config = dict(
    routed_scale=1.0,
    head_dim=32,
    norm='rmsnorm',
    rope_fraction=0.75,
    init_std_o=0.0,
    optimizer='soap_variant',
    lr_head=0.00898,
    max_seq_len=1024,
    doc_mask=True,
)
Below are experts of layer 2 (counted from 0) of a mixture-of-experts language model. Rows are named router (the router's row for the expert) and show model dimensions 0-31. Each number is 50 + 15 x the weight over its row's rms, rounded and kept within 0 to 99.
Before each expert's rows: "comes before" lists some tokens at least twice as common just after its tokens as in all text. This comes from a sample of Wikipedia text that the model never trained on. Tokens count by the router's weight.

# expert 6
comes before: "|", "-", "\n", "==", "The", "==="
router:54 58 60 67 79 66 46 83 45 50 45 60 33 51 62 74 61 41 48 51 53 54 40 54 47 52 71 27 44 64 22 38

# expert 16
comes before: "\n", " ", " 0", " 1", " 2", " 3"
router:42 41 41 70 49 54 26 50 29 69 38 57 65 60 55 72 37 50 48 57 50 51 45 48 72 39 67 36 16 54 65 51

# expert 2
comes before: "\n", " The", " He", " In", " It", "5"
router:71 51 56 42 37 63 41 27 74 30 61 49 37 64 53 62 56 61 42 50 30 55 64 26 55 51 36 64 53 90 48 60

# expert 31
comes before: "\n", " ", ":", "See", "==", " also"
router:53 56 63 34 53 70 22 70 60 60 47 63 44 35 92 23 54 69 38 42 75 64 32 39 27 60 72 50 40 40 70 52

# expert 25
comes before: " |", "–", ",", ".", ";", ")"
router:48 31 28 81 59 70 55 31 37 64 39 56 47 73 40 70 46 34 55 53 00 63 75 26 45 38 72 59 65 32 65 48

# expert 29
comes before: " the", " a", " in", " by", " to", " his"
router:45 47 37 43 50 62 42 56 60 44 46 48 36 78 26 59 54 56 24 44 62 50 65 70 29 69 53 68 04 35 49 26

# expert 15
comes before: " of", " to", " in", " and", " by", " for"
router:58 33 43 68 53 52 50 09 39 50 37 50 74 69 48 45 56 48 62 57 59 49 81 65 80 33 59 54 27 44 49 21

# expert 14
comes before: " the", " of", ":", " his", " for", " birth"
router:59 76 47 39 58 42 66 56 57 50 49 66 28 58 61 34 60 24 41 59 55 65 45 42 54 65 66 61 25 49 62 58

# expert 30
comes before: ",", ".", " States", ")", " Kingdom", "–"
router:56 58 70 17 74 77 62 47 55 36 35 74 56 54 47 51 50 27 47 55 20 62 88 61 35 43 72 73 36 61 71 63

# expert 10
comes before: " of", ",", ".", " in", " and", " for"
router:73 47 64 45 34 57 68 42 37 64 33 59 41 47 57 48 35 53 49 56 31 49 62 63 51 50 61 69 37 66 81 48

# expert 20
comes before: " |", " not", "q", "ic", "us", "an"
router:58 32 63 37 46 33 46 56 54 60 57 55 55 45 90 24 62 64 70 56 63 46 29 46 55 57 57 48 43 30 46 71

# expert 19
comes before: " |", ".", "–", ",", ")", ";"
router:51 47 39 42 60 63 57 56 40 44 58 58 54 67 18 85 44 38 48 40 55 39 59 46 36 24 45 68 52 51 11 50